From a checkpoint of a small mixture-of-experts model trained on Wikipedia: width 256.
Below are experts of layer 4 (counted from 0) of a mixture-of-experts language model. Rows are named router (the router's row for the expert), gate (a neuron's input weights, with its number), up (a neuron's input weights, with its number), down (a neuron's output weights, with its number) and show model dimensions 64-127. Each number is 128 + 32 x the weight over its row's rms, rounded and kept within 0 to 255. Numbers have three digits each.
After each expert's rows: "gets" lists some tokens that make up at least twice as much of what it gets as of all text. This comes from a sample of Wikipedia text that the model never trained on. Tokens count by the router's weight.

# expert 34
router:128158108200104082118128158119075139128112095149146070174149154161124081157090090148127150073140116186123109139158134135151127103120065168157091077110195178172151098111104122181232128126079149
gate0:127195158172115146101157180097132128069140115166140110143080109136105132165139114159117112155110158163135160132128114104101087102125099125123181122133119120123066151102052161099124152214065174
up0:116118160096110117114145138058100128114121160131135126119092097130129174141082139066165063102162130096144112096165153085092202111171175082161148133167129162124184154152157174110107067166078088
down0:131166196151178112092156135154134129068112121065168126117182133149124178094107123140139128092134125088159077114157148141079080123119152104116129164086115109087105202149097108144136082117124135
gate1:106132139160134108102099173111093178097080106109108036165135145136170166144102141111068118106130154152106079155117147120129109058080141114139168200102125153141104113120100083141161137112134099
up1:082142157042069107111160099119150092082099114125139138126185139148129070124170131096153145126109119132150137190115094155134124180160141200088123090104160105100101137164148085184137057103120089
down1:114111119114129165102168196147084154131083126095155120235100132088073150156109163124149146149120165094161163137095103201131160113149182117121152135069112082101166188085101119089120171128160081
gate2:119149092113124125149153108089059124097160129164095152132170125056052119154153108193090143124080093139125173172108122145118150150162105168115097082064178147123087165132120165155120153072099138
up2:107166130138185127141115130111147151133145131098140201127122124151138137094186048110091154104104129154116073111177144170151110110145080128162158081096150157134098145125040143103093123058151148
down2:137152146134113080095170097108051121116085094131159167125148111113139127175151133110118090146160114088111115143155093132091155130164105149143157124102122180201149085116157148111075123120196118
gate3:132146117137104097127132152085120093146106161075100092127145147120174156177167139107094131162124195133149092076127167113109126076105108150188127161064137119130200183151159118147151200123114129
up3:144148120169202162123160144141145106158108150192133155166158085099183093066128148096154135070101131148111108147174114157130109187131070078172119111156090158131172166118134085092104132153170134
down3:099105153130167081110070158163111137180171117125097138122121110125162143094167135062147126117147153117147074122126131098148053092119113130146143151139137146111081111158127166085101041117161126
gate4:075149128120093164098095170085189100127161131132159147173112124093068093114188104128085135183169132132187071143129122121169123144148131144033132164132178088153149180199149102128168118159082196
up4:129146103117110129101132137153099151150099092158077161186114112121150162059120103145108168181116115172146098112113135122133109086151107103105154109158146127115104107107099116141079098172160130
down4:163092119123111146140085115127092110101171094153071142097120103162118128072116155109092141134136085196104106146123125149154091110124084084165101127141090105091107154153163108156123054117146133
gate5:078132111121136164142146084120077102065084130095156141121091112102140129112118112107120138092110136071086120155116116137142117122124114150118115175079132081116136179151112093116154125090147110
up5:168107135147048148129130139115137092125133088078138119195136154169185098139148174147133113163080128104103089130152206092171129136100150130153105146111092173213161150110155117101166137116122137
down5:114080125133144092166095161123126139152138138104104135119163184155122119073098078152190133174123125105115115178136114103123071159090065103068159081133094151107134157085144088116073098142168130
gate6:149143138129123130117179154177192073181132123133165095124186099150102161086171142139102116159112112129070062114119153143179118145170061148121120123162139146107185196107142155138120190142149173
up6:097168090194069132120129144135097112152139168088051106074121106162104137133075116175105151166116137158038155128151104106137133138157087157149098114111134132201076105122167126177112142153064123
down6:141162148144119163139166091156127214084104079083103122114148139088161098175146134170153158102100090187124119117190081118135115120047099138144117118107165042108079092162149090170050107160141150
gate7:111133094118109198132131062069115165121130139154127191145125169161132118203155138094152151150058102166099156120101151183140093094142158108129162135078120141139109090143077115130124117183164116
up7:113158158122123158141153161204120130147159141124156125088112161165192131146114124118085145116141112189137141107130129089113127193088135113133112054080131143078152130113119145149146158195097135
down7:123119139128140164124092160131128143117092143135141113131138165147128098086099124123111148081102126049242114068116109074138110131124122119110139161097128118094108145136148163128117157161084159
gate8:124190060113164117133116138130142130145126133200180149196128128118142140116169135161115166172040089143106191138093121113162071121099158109100148127145111098116172178119072129159124153084087117
up8:090096115036105112127111054135123107129101150186150131139053122173156101115184121135096109095118058147170146178113147186109182123077127198088126120078164095149122204127118102102110189090137153
down8:130124171146111127164061113073086111148170087118122191086129144121154125092159114148092158141118190140117107103111136122137060066160120111107185140153120075097143214144106094083107169156107174
gate9:108086150139131214109121116119090156125144129124163164144056152134166137132109146114101163068083142164076105088145154142124164129127143053080127142104140162151128128100134134060109154161176139
up9:126134146178120137078167102112179128122143129166097150134159095138132109116145152104182160123120106143121167090165141143090095138103050177099122149093103095175132101128169129127141134093128118
down9:105124176100075139100069092083177127174170092164164142134147136153111110199134119097123149150144153150102096132110150077170189142091118110134103133153186036102114097122135147117085092130076157
gets: " |", "|", ";", ":", " an", " /"

# expert 20
router:132102131109122075080141136179125116154150100138115121143125135122098123092128107097104161161127144172126155021113159110128134052107145155129139176137017177125155101109202134147095109131170188
gate0:161125144178143061137142157156084078192125145119136130108163125133121144125109145153116112108130137146089200101157145111136099127153161133130126169130102190101128104169139161174121118121171177
up0:077090137114200152117140127086088165121145108113150137136126123102092132136059118101110077192124097105118102155171108149109158088176157139093119153144189087188195176174127157113131094107150109
down0:145117161161154123100117128093046095097052104128134171109122151133146094112121168119143125138170108147104113112183103126091122130146084125111122193093122120144071147136139112108098107133161131
gate1:042085152136142073207146110135171160141120108106121121090090098088127089122126142119134093130136146158121135144129116144136183133097124180125129170148097104150129110160116136080114073163191119
up1:113100169153077098182121142106151100115176152080143095106122172071148108189094083068148089065096110125163125146109165095136156089101101139158143119106123133137111095123118109079078178140146095
down1:139157113079135113078110163148101083124128131108138193175138100161125089100098148117166067172057151072083085114131135107175156101119103123130122115229131115207134158154172175137120119131182181
gate2:122148111127136113099167146240134078086203125127119125176150140083142105148121114143106178142161081108150101127102169143192114114112185145128141097168118151079065066159168114186089070131146174
up2:103133112106133139153179108077105118099099170143083130178134082169146170114126117097170103114127151125159112091118162138101155097130152148139101122110173115107110123173200098092101127016147127
down2:115126125095101120144120136161105157116107150105158129150075139149173162202199126166153060112128058106150127153136126121152085056160090136103119123108142149168148132166118126110201116143087147
gate3:169094126095158098160117153111139118133166141112137102107141154158099126090161134171151145210129169149145166137097142072113142137095080156073229165125109124083155144134075122122099065128127115
up3:143102100171089129108135184138124168137125114199105104152127154147115112123142134137116134116123102107165107123094106151090166188187181121177161143123136119149136162143167055142101128174127180
down3:128106147143112146133141171145135078193073082186167176139173121198066137147128126090138152113126117106130121065129109151082143115112200213130158109133162120142128071171164126138096083105127123
gate4:141087111172121073142134062171080109071113112189137102118155171133129183145192068120165113134144095164129132075135103063134110092130171098157107162070126137123157120150143096134112032105178086
up4:087133136116088160131117110166058155070133126114119146105139130077135074134145134126158101142111098127124103122107110170129169107176155152154101091089134156097160135085119209133167163073139127
down4:045160181113120110167136089112151157078131138167124084127103091146138067162160170109113069097178115164134150157129088166177134072079140118133152112208128125196142133136124150129144058119108133
gate5:123166121133158127140174145144093181147164129185126129183139177096110178097166052137114087133142171113113150128130170134135149113127139111129116123074140160130176188095112169108126129153095123
up5:158113131145135091122125094172129112108126090168204149103096148192087106135142202125145125152101060143115141119121097129181129135194114107208144130109140115153160127103112061211193148116108123
down5:081124126059152101172103115180148104148150140107117073122134113128108102107161118190099128122145144143105088175138135138102124157095068126102141153135191151095167111128135112107081135111088124
gate6:127139086100105146160106159144094153093117129135122130097128187122071100140131137177200048191139145085115192131139199174163137099113084132113114156115084133123106171168134159135114163142143133
up6:176077161156159145125138095149105161088118101154145116091130138112139126105167102142138121135129131122130140089114141162141113201100176086154097125061098126170112142109127215105150101144104125
down6:107149110137114092167197167190146167175131085131130144132145119156159164117146168179058123106108128148151128153154102121156145145138159140135124138135112117104104118084130083083196176133064058
gate7:135110085116093060137128101153148155091109121157143119154131096140035103140061078158180204165117169149079138118115195154232149104117139151128096100092084122165124188157161082135143145148131134
up7:121160089194090131186141080136099126131103104149186143058137192129117133133139079128174197118159115118141148155189120126141148080141134136161057069054157095062106106158130121153086136139147147
down7:099153111105108040147130091134149083107070108146063177162161137097122106079087172135111184171079166112086118118083167109094121134124131126073137153121109186083089125125136124140155160103104196
gate8:112114090156132127121140084135128108130083080123137110151182084143145125081082138174132096162140122085126128165162118083097133172066187121123101181158110101167133145100170122142169217211136141
up8:096105129132126137210142139127135133086175081190130152128155092130089153091181152103101130130091089136103089138051082128101162143122111117152164151081196146122100171114062105109123030110196115
down8:117160196137151137132156119131076078126144108145103142118134133091142172139186142175125134155187121111128091097116104109130142108110122153079167107159160110192122132080106205186137113119159151
gate9:124146148158137119077138164166172112148160154090173143123189127161058131115128137068156137143067158148120155149119099109187185094102097112141132113140154159126124095157150136121095154167190165
up9:082139158142142096098153161176092114065162166095112128091096202152107120082181108070140134123151124115179119102107094193135122137158179121107097105136141139116121063144156091106132142136189075
down9:136151167142122149139104070165163200097107106140147128108093107131109155100138070096100152144114093173094129153128142111121166147095124122147181107142055164115148147135074143148103122115108129
gets: "'", "c", "g", "0", "1", "2"

# expert 50
router:129207183203168134105150105107137168079146192159159136110117166101111098105127072142063206095179122111127126120145137108114158080112100148152114139179169078112177110137137089150151124132112119
gate0:117178173203054121091069113165148153148142141059155157110177068106151172090101133186092103112100123135073108147131146153104109110144143100149140153166117159096124092176159100093174117158062086
up0:178170140114109133139134132097142108150113117173136117137096121149114151125126119077149132146135113171173102104126143127122098131099069126151098092100189115103138121155145134122135139103131141
down0:094148131132198156156132076136134160042147158112117105153141138073100135178111161127092122117157089142087133140163108118084081146121111151075126189102180159122138103095131136143147135159126156
gate1:114137138100124208115142091124102083124142112157098092096160075091080144144093104163131119135096088130173162150139118170089155145140082131123118140146087145116121111188159176165171132107123095
up1:143144118139105132194119105060109137150161099118112077152129132172142118154139127150136149086186109156143193154112147070081080119128122117037142154095088177142154162083160138131090113159118127
down1:140131165135145127166154125161202039114144140104140136196139153147158106111146161104097076174082095102116161090120141156087185076135162153126133162160147094066142174068081088129140109084116134
gate2:084129066178092069107127095146162181103195144096190128149116113080135153140126094117121170078137199143122175126104160118159131152140119127117192147185180102181084116159157153141106096187159169
up2:095121161118114198173111197187100112114164195145096102093154136131142084153095134088118131114165104091127139109065115051175114163150140124072126201183096092065166154102132090144092166129144148
down2:138108127144178110116120086132124126147115146114125141104132136092096133119135126127110157102141094172085135117117189110135100176188112134093061103157113111161173134062103126120114155121084116
gate3:089152134164168152112147134096105159110119095145181083169107154130174129114115135073084157136156123097167191127120111155105156121119130141129129104161092146096082167093102123157185139099128141
up3:136174122104094106081135085161106114158108154198113124120111123140167103053096133137069076150118060121141163140158114088158122087119154113148166179108200116104142114165128214111162146084156112
down3:117133123105101129097123124068071102130084136110100063136119146140191130103096110133131162076050085109118059162119129059113136097110134086182066121148109110133147165140086117142153134076134139
gate4:075143071077085179119095116103118122126152157088107104154134154101103103183079148121175089157109118104107115175160172123146171090178095098145117077151116086095102140195143110157128121114118113
up4:136097173153157157125129138112174119094141126144051114093135167097156112101125133148095179064174102151119145194107135128137084132178167118086123114184155117065237129080178108128105108125095159
down4:159155139131179134118097087170154073127098077150123132141146160145108172136170154111135136147130154080112072081069180157082090186095150115116137080108137126102110114133105128181180115190162112
gate5:134158102103163168105116194095170139196125106108141154134153098107085154153085060132182121120120089115135177194112146133092155137092146089076113126066146099116170143105113107160059165154142111
up5:106086111177138180167108186129154098156132125120162078183041114163079133135144162167160149157107165146136183160152109128069130128139110147139077159082195060071075127143175148134108144126096171
down5:093189098148084113150109037136110125115159122143138131208099188131123134159163127076132096112114117118132136115136139155172123178118047150114101113117106076149153144107133148197122126128163128
gate6:169140085190158117170153146182104119180175098153117154143065137155139091136179084129113130193107116114104173082117119086116103110115131134161111118106101131078048148155090105097133198147125040
up6:115125118185153136231185170123192099121121062175105138128099108171100116165174088106154156200098155179155108102113094157074145181155128164179113133184130085103176139117140168089118153092064141
down6:109128126124157127163181101164148120144118108164112124121137203157173116126165067181106167160169140165118073094078164111086126110106087146156130137173142100139085135148125147162148125130112131
gate7:181131138120143138145168123188136167101139133158154123094150149124137102076101105124135166095092070084102111172148113173101096140147121126096134103157133138097130169073102111133167098170187108
up7:107066119162087138122084113155145161150133084105133046123098114158132133112130114145077141149136167096048116110122136088120109203182107148176126163143131115124098139133091113134130125155225205
down7:117154168166098197084057158150191130061078168120098144168131101139110071137153140115103125139100095136127121154132111110151153097138098114066174071118101159148161080143138161153124060173189102
gate8:158135129081164130134116155107131095100115115105183192130078144100089115111093089179137147056150188086159110138082115181106112139113145118084107176146140191134147141120123095154047197079127176
up8:192106089122124136104154098173141127123136119123099115145173097210112170181098104168100126109125082089135087140117103152115102117159145138146121128109165109083127156123153140171152152147157092
down8:100166154114140087146138111125161155131188088133112081128164081082113138116132108174105177144156135165102110128169161167088093154182118103127101150126168021063133114224096163169162118143098098
gate9:134120161142054130148186115070148139099104119062106138116148088047136134106143158132156134104164142131177124125155166142076082141122098089145170130088144213144090155128156027097076185068112108
up9:041149099164099097126118161082159131114126117089198123161088161177069107170138178113149114093117131151090098117080038106182115131106154172106196139148144141126124144126104133076121127108163168
down9:123093146038121171120156091171112124116107146094169055140148108140192091118180082117181127146196128118109100138058127114111103141109130148154129140114122136120147133178097159097155086145096105
gets: " |", "|", ";", " /", " ^"

# expert 8
router:160208098152149109112131120114114117115146145134126140138162132109104144125127115151092108103127113144164117114158126140106121130119179102113115077162156127107111125113121131154114125131147150
gate0:098165183137174103162142184154093069069163043134133130038149112128070149150131150108138178181153095119145149152112142096157105130172209098112162159120179098132136128153175092112140091103110106
up0:126125096182110152131097073152055169154146192100129140093114175144180119051070127102057098179129140134132138116157125154139115097131157114118110132138139119154111090162053129104154107109122096
down0:169197135138141185098105103137163145129154112177145136128111136122104135138130114191128164150090143109151174117102096175221121112084137176128109095099154155112137132114089125103163070157164164
gate1:146115175109096138122125106156171055197136138050117132166107127068107167175125145156099109145125166064134101148147144169163128150141172115122130096136137165144109087090179147085065125108156082
up1:119152126120147132112183137138106152131150117106149163211132150130116088165133073133133132069194092082051128185089124106098115153133114137147108146090127132143106079086109107158155067158119025
down1:130073104130209156138120138118166167187130157159125113105143175122086088136118102085107114079136147144154121144131119123109146119131127106042157157104113107104124135126159123106089164094110122
gate2:164114111125146103089144132175148135115095083165210157104155109080068125152146120144101158111151166146112093144147163107092118144125093143104120170173123194151115194089120155109114172110078113
up2:131161160149133096132097116107151134174121155163122163094124156136113204163056107175113100159144086096045090093127143085073121097101181120141166176110135133072150165130109104105165140205187128
down2:122076095153143124105103116121131108071091091174088152167103107144145123152098144139124149137129112134168143134196097125161128095153090144070137092129100131115164096180155079099127122147091130
gate3:141116129114151122139134158082160166130117079119094073111203126096112157121191131114146075178133137114153105105160127133100121142084182133138167089160179099154181073179107133099106076116101094
up3:133215113102100132124123169155166128094132152169155156165123136112126152187155116157112110152022125116137124137101144101132135113102130171148063100064122152158110090158146205063144109163128178
down3:169109096123121193150126201120160140097134159133169119127132094170170126173111146147134103172109120061108120103115083114106134189115116102148114101143200116111145131132116125092114182156183159
gate4:140143174110049121120141088127145138105179122122112106113109113129121172149087106111130094132135099107133106127142174079097113230133131182149143144103162147135122202210173086159149111211150100
up4:143094132126147176084142107082135097122146167073106144092111128085097177124123121119205117115093146128200157166157163104153095144166056099110130131156109020113145122151164109136109100134142110
down4:153153167168065128158154111122082148123114146048129144154101118095149121115145129102104115162083120100120149145158104146065134149126124059096127073192095097119133106107129101104126136131098152
gate5:149108129148173131114111153149098107170186188151131182131069153099129162136077103128110162092145155159101130147167137151125097093107110088114145084132092136123131118174148158140111099157199180
up5:145118112118174100181134161106106102062157146160110139195076081117070139107126119126139183127107144158143117093138149075128133093175089091132146148099112116122129139153113143072139173131099051
down5:164129110087136129127129105086132141162128170145079122118174151123156187082136140186101131159107133136108102108116069098119098124161109152063109104174161114119152087120120140106074146128157117
gate6:134131108193056129129073100099160140168179166164115169171098102177098136103144066161147187157107057141096103133154076157158143147101133095159123210113143067156124097140111120152134064163147184
up6:158128156082101106124150157140135107091063085103151144111160234137137159127125125190113122079089160138167102134112114101167122142187115140128126107098061131091120159097181133095097101189142122
down6:121158065158111146117101154124152109099147116102133081146196109140171137131117113059159123163107121104163210116097194148094164143155121122118139114167096152112153189121155143094084188170190104
gate7:175092144141148148176090134074161129109148103173124101112089082217134140143183125128098133100165144140111079149142109143136135133127162082116114158121133097185143087132122127081163100131123145
up7:111123128100135100086139145102187114113056162182168052118169183150104149125115133168063134112104143083075100107163139134083132140135149155198090123141162177202107144178154138074157084086145111
down7:152105045157110136157168109121087164142164173116158166123107115153124126110139141113092172188145072127138175090102125107162190103099105090158102108106161161107142093132090142174134110098126107
gate8:101143111141174158138129149131099125122167133139102179152107149110142176086074138160120154088117162134117083173116166144150157166151101075137170112180141103140182081127107138175117125127128094
up8:162126109185100157139144089156090143175163169127137148129146090147100174114127153183100083219087073161183208128129107122128153104136148173255118119090158102153138102093122131172059139071069133
down8:157175121156117109139151131114120110131142101139125126073069106136159175103107111104149142093113165122164117155115110092154103121046154108142147051127076156168170107131154213175085083092071175
gate9:131150188198104133118123124100155108114177084110157131169117104106121157108072159099140146149070144157087185136171153192191112145105187114149147085107118163076066089116129150143153043180119093
up9:144148177135104118069176082127144098128149134125116129182137094109166164141063152117117191046101159100173161119112122008074148102151090156159128169178129098112133088138125117102101161107105114
down9:094161082115141094104157099151121171130099100082115123190110086161113134066207154175134118076121164077123174071124137169112124114111139101102114116104132096146155097116119131148143119156142178
gets: "se", "O", "L", "A", "T", "P"

# expert 42
router:155118125180083056141150127101084099102093136129122116121101173129191127161128122106202106131120134106111153193149078123112148102078175150122184193172091158148119129125142156157096070139098154
gate0:090153176155056156152113121118081076080126123135108108110053204148072130145161136104132127138163113103123043153121119103121109173140109179189152138137122086131150136197097200125089092116115144
up0:144161140107116101144137136190146120165103120082135083182160101114127104127112121154215146129074115176089106117120156134157124112149156149140087154117083110135148114105120113172150157118124072
down0:180162199105151158133088162154152140150157091182088169166143124122073201074126140146068106144144140117128115119146083145136121081150137214147168091139162180090160113145131109137151133127132097
gate1:126115147128118111185126101147166118101147107127061168058121098126148137109122146128167160082086152119163092147112140145135116088133150141181139087142150136122088108170161129116139118113122137
up1:159099139096118086166135121135143132196145152116137096146183162116110118061131094146113083149129143095126116119141134119119095136123127105129159058192159144091129075139179084119078103130111114
down1:164081160091145156112073121124149139147172116188135184127159113127091129074150136142144064131125136132136053131115098126129109114178133205097098135104143107113173122081162140106151094083126126
gate2:162119104149084130129103123168152108132118136140128114129097155139136108144093205179136122108086119119141103141066126119134114120079175088095125117115121132126106152158141164169093137167112171
up2:125147117130087144121119079162156209151141148111123112174133136136198094185200076072160150121102142117141059092126108154116182130122132102107122109116155081146126162162138133088134150121128146
down2:173093169131092092129145130133140144209093112109142165128187078149179130137131133159143178129153080155115119065130080167084105133113181167177125173183139084158126169103099066127135123113103172
gate3:140133140127067103096143088132178178095161138152103089077135123135108093168145169136175159081110119128123114134112109140131133160079113067065159097112118130118138219118142163079111086120140107
up3:139070129125160087169091129017158218130082088123099108117080144116049063145089145110100128141133090137100100175137177084169145134159089130190119133105105143125166107138146166102140115133077156
down3:154133111104079116117098153151202149149122169148124117105170099130146115129090117158166088205104158091162106079143121135117181122149130153136165066119045154150164181156149156095090151117128098
gate4:139086164117092080133074126075095140117184110149091111123116154122099121126098057175181103186168145102138118154114171110153130158217118114052188163137141145125142111128111142183133108143115135
up4:116109164097124144153174165123095126134193105166121109134157069127149162119171121186119141096140138131112146147176148091146141089194081111179120118098101149182148130157101148108178122100162154
down4:095126139140048213146134115166106137155141097115113186160134149102098132128168120191126124175108064063214125114125136080153107130146123159098131132177168127099124172178108124082187131178115150
gate5:099161116125155141146177134149122143113104150113073154133149189097129142150172134125200147051114122114162126138141182106076164096132127149126058086132135091180149097107134136154184171105116115
up5:141165135134108152111112146089117087089092090130093151130129143085123101121108141177124140113171102096128137152081139088159131154072102089117126144148098118168129120068069045172128146154072115
down5:151093154101086134113154145143170127071141111146159117167161131144122131125114126058141160113165151142136084108166148136174070175134110044195128126132119137158159128235082120136150145137154124
gate6:110092140091161133110111150107116146097157154134173131160118105114112146115187107096162142111122115151118138099137118094097204166121140108111137110093125121088162132111095173060128121155135123
up6:147119148119107136137169079130220083090102133110181067136130139100132093165120131111129130128083158142156128167082116111117112154135087122112136083163184131114189146104060121107134100123069142
down6:194128154160146190156150134182111134120140095124112110120170104139147092095108066117088145125158087136132108177158030140040104126095109184147124090180128155135110131147157147091140088111150124
gate7:147139100060169139170155091165117124130150111142107118104148108119090118158146114134162180180119097120096136145121088113191102118143151126196126117130124118141156061174158174129143124161154142
up7:154168195158162120107141147134110135114132120131129184115100160139115142133096135163152116106129137157152106053106136144154166145134170149087019154151141110115156075088160151202082148100163075
down7:132085090107165099123094101064121101085149148160149149114101109089124108133096125132169124112146069123181154103140162113112112149168161181057126077138094133146148096096135099162136109138188137
gate8:133104151143102101086179137166148128176142129077124158146147145149155111135129125091172193114201122205144087163142132112092157089057132100127119110134093152121136141228173092135165141120156111
up8:149137140062141169167120143103084115138139126063197131086054146128179142127103093116118111140132084154093132156108107115165103078138139103139155068113126155190129105144152143167147138124069096
down8:174127113142162188137163087166171111140145140107139154109112125113154112151106129100120138121139110162117089105138132081126138105103120146170114202178163171123084115116091163114135176122179161
gate9:133134126174110140139111155103102143121076105101194147148145112069119149177075099108108138063153193089117184137147131167048135132093109156116131115176115089132088141058153136134154088126151109
up9:165143182097124133112116142118148118108166155119144105146102129134114099128124123136120077148095156129123127124104094108174128112126111124172093117135138135156160130120112099134108136116168085
down9:152114146157121146082164137172084176160124079106087164171106221079095173130087104114181133108103153181116137066115127125092134126059088138143112098125059204152115104125112109142098140132129115
gets: "M", "S", "D", "B", "P", "C"

# expert 5
router:106136137121171173081194182102175105042111189097132145131125140090104115150104108146093178126146136147148111117140125123159112166152120147119139145141153106091124115180059144069112191152128089
gate0:115075151153110100145110131094144143147173126032080093139105085160169072122186183121143152190138175057120125155123121121169142161152099114146117129102094116070143139155096116128113150125117117
up0:124123115088108121136114118143085109095107118105143119169107157092158147088093103139079126143167151144093158097160133104139154051174121122144139100072163142064096120111107072088143157117080087
down0:115058077135091164124051145201073151090065090155148137201105135094135108100151132143175106081198132142128137107135111109141151085156149122136142138077132085176149140028130127124145107115109096
gate1:130125152117099115098132112163126071124170179118127123129112153130095116182144121142122120137130216081165085132085150178099143116164140215132151135128201155070098076150061096086152095100085099
up1:139171140085087114125087103089051106122152101129081158123115124127065170120130134121118080113124169059134127087093106124121118107129118142148092133138161110124114175141105101136101091148151056
down1:139153144143099057097093115112121125192115110188135186170083142140056120110175113168113161130093118099106091110086134116140145105156089167181073210163158121175149105168194094099126134116129116
gate2:114131088137098132121144189099111177100112174175123174129136161140070112162149167124146146124081164154098172124159081113100116141179146141135116139157134099130134086065094076133160091099117164
up2:117154122117161135129090097129085135125129096123146121070103166127122066198088119145178154140181035128170171045087064085150115127146090149154108114180155150089078167124127097179098106145121171
down2:174067113188125139179144120116141161130132104190101069151112168161092141162101092100132169166117085128148157064150063132115072139146105062103066125089125127147119171067122143092147128136114151
gate3:157155158091117158161177153166176188142130117140126140152040148102123133182130098057145067179150116161179184117117148170157089127085175106188078147154140127062192171118123167085148131125120112
up3:134166130137119156151185113165143148097151171166083142085102080171149141098122172115142110147124118130082123178089163135146063146090091128081102165134141138127090141105075140111086105093075078
down3:130079081124140116112089107099149162141096137089111144148120086177125120127120131095094081131089173112084076089178164095178170107156145149184106109080186106099164104171156153152074163169130132
gate4:096069109156120139115181174108079119135118123093146140116154104106078149094106102123107128096116128134136098169106081167156194089190141115154186107178135126169142130189157124134161206145218170
up4:129113159116188098152128132151127111175104063123096149161169150156120089100152138122099183142176136087115092143129135102148161157160135116100095099127116182161148120091073133177112084115114126
down4:083149130131074134175086123195120118117132151092120112125103088061134117107148161096093167094102133098155115135086149137181177112174152131099146170086132125112159094181129163116178025107068156
gate5:150133140144181084132132120122107115127135203146166074167163100088147075156108147134113135141147138079142128139121130124092135146084081117125122116128133141152100180122165098072079074140186154
up5:093096130133159132163115092066128166073114117159190077117121131159117136187170118138141164155109177122128059110129124117164164103143116084103062101139165208185121143088132115186133156139127131
down5:131129097183105122136102103208120095044173069168131102114150120092118126144130081070163102133143124096113152125146125113091148143104138107135144114085175117177173208117066152186135127104093131
gate6:142121119129133147153080129125083086157118122166108081116144140091073156146171136171184147113092104120133105211107138115131145102160154091179086130178161176141199118165187176105107157096112112
up6:158146123110116105125071175174132037113123124133159113115111130135108146132135182139133105123136082093180134123163180172134128145153150147148109168156119151250221085108127103118147148148157130
down6:080153161158134103129098109161163084099159122132139127137202092135118148167139138103097124146128119130143134078140113163175156089158174127204117155067146165176151120153119089167162181124089152
gate7:164110203136182165136069077147153152056135134134218108067146066108134168149081157174137130164131137149131091132104161099067084167152136079138054209130091097151113135179068147114092103105132160
up7:116184104109128155127118165122115113129107119138130084120096093098122158121210083125087107152096100138187127042160144113070098157117122122091142137113130119114188080118123189174154139129130179
down7:128052147073134121148124108150179092137093118133147113151042104193090142080145120144120093125176090139171146083143119224155092142127166098111161115112074093131150104143187126145130170122110159
gate8:052113123169142133131130127151077120123131081124111144176058092132112120139138120117134119117157107131134100090087119131144115132170138152079164090106168158100072151153109193048138141074065109
up8:107138158128116169159115164119131170058117094155148107104115149138200083095062191102144125103143151099111154144167140175169074125111124071120085148083155063094103078126133123047140133140111089
down8:185119135190114123157115206141103089127138143167074077151106127135066170153201075056111118100175131183114162095131092156166172118066080191156140143104200142151201120156083155160103149199147157
gate9:135144180162068120154186120105100094032150154127075099133119092109101133100076120047116122135135156143153142150080164135117085099082092152116155115146121093133097124116111066125100080112094138
up9:156158160163137126155167105130139101106154114160104119087164138094188134125165182062096153153164127156126109111102124174119117168143164138133078178163169170140081209173121092155135119088085177
down9:123152149112123136093121103119182089154105207138107114178136125139161084090119096084164174161112168134095130125089115116210123095128138111153137055155144187092171126165118084158161091113140110
gets: "°", "N", "′", "″", ":", ")"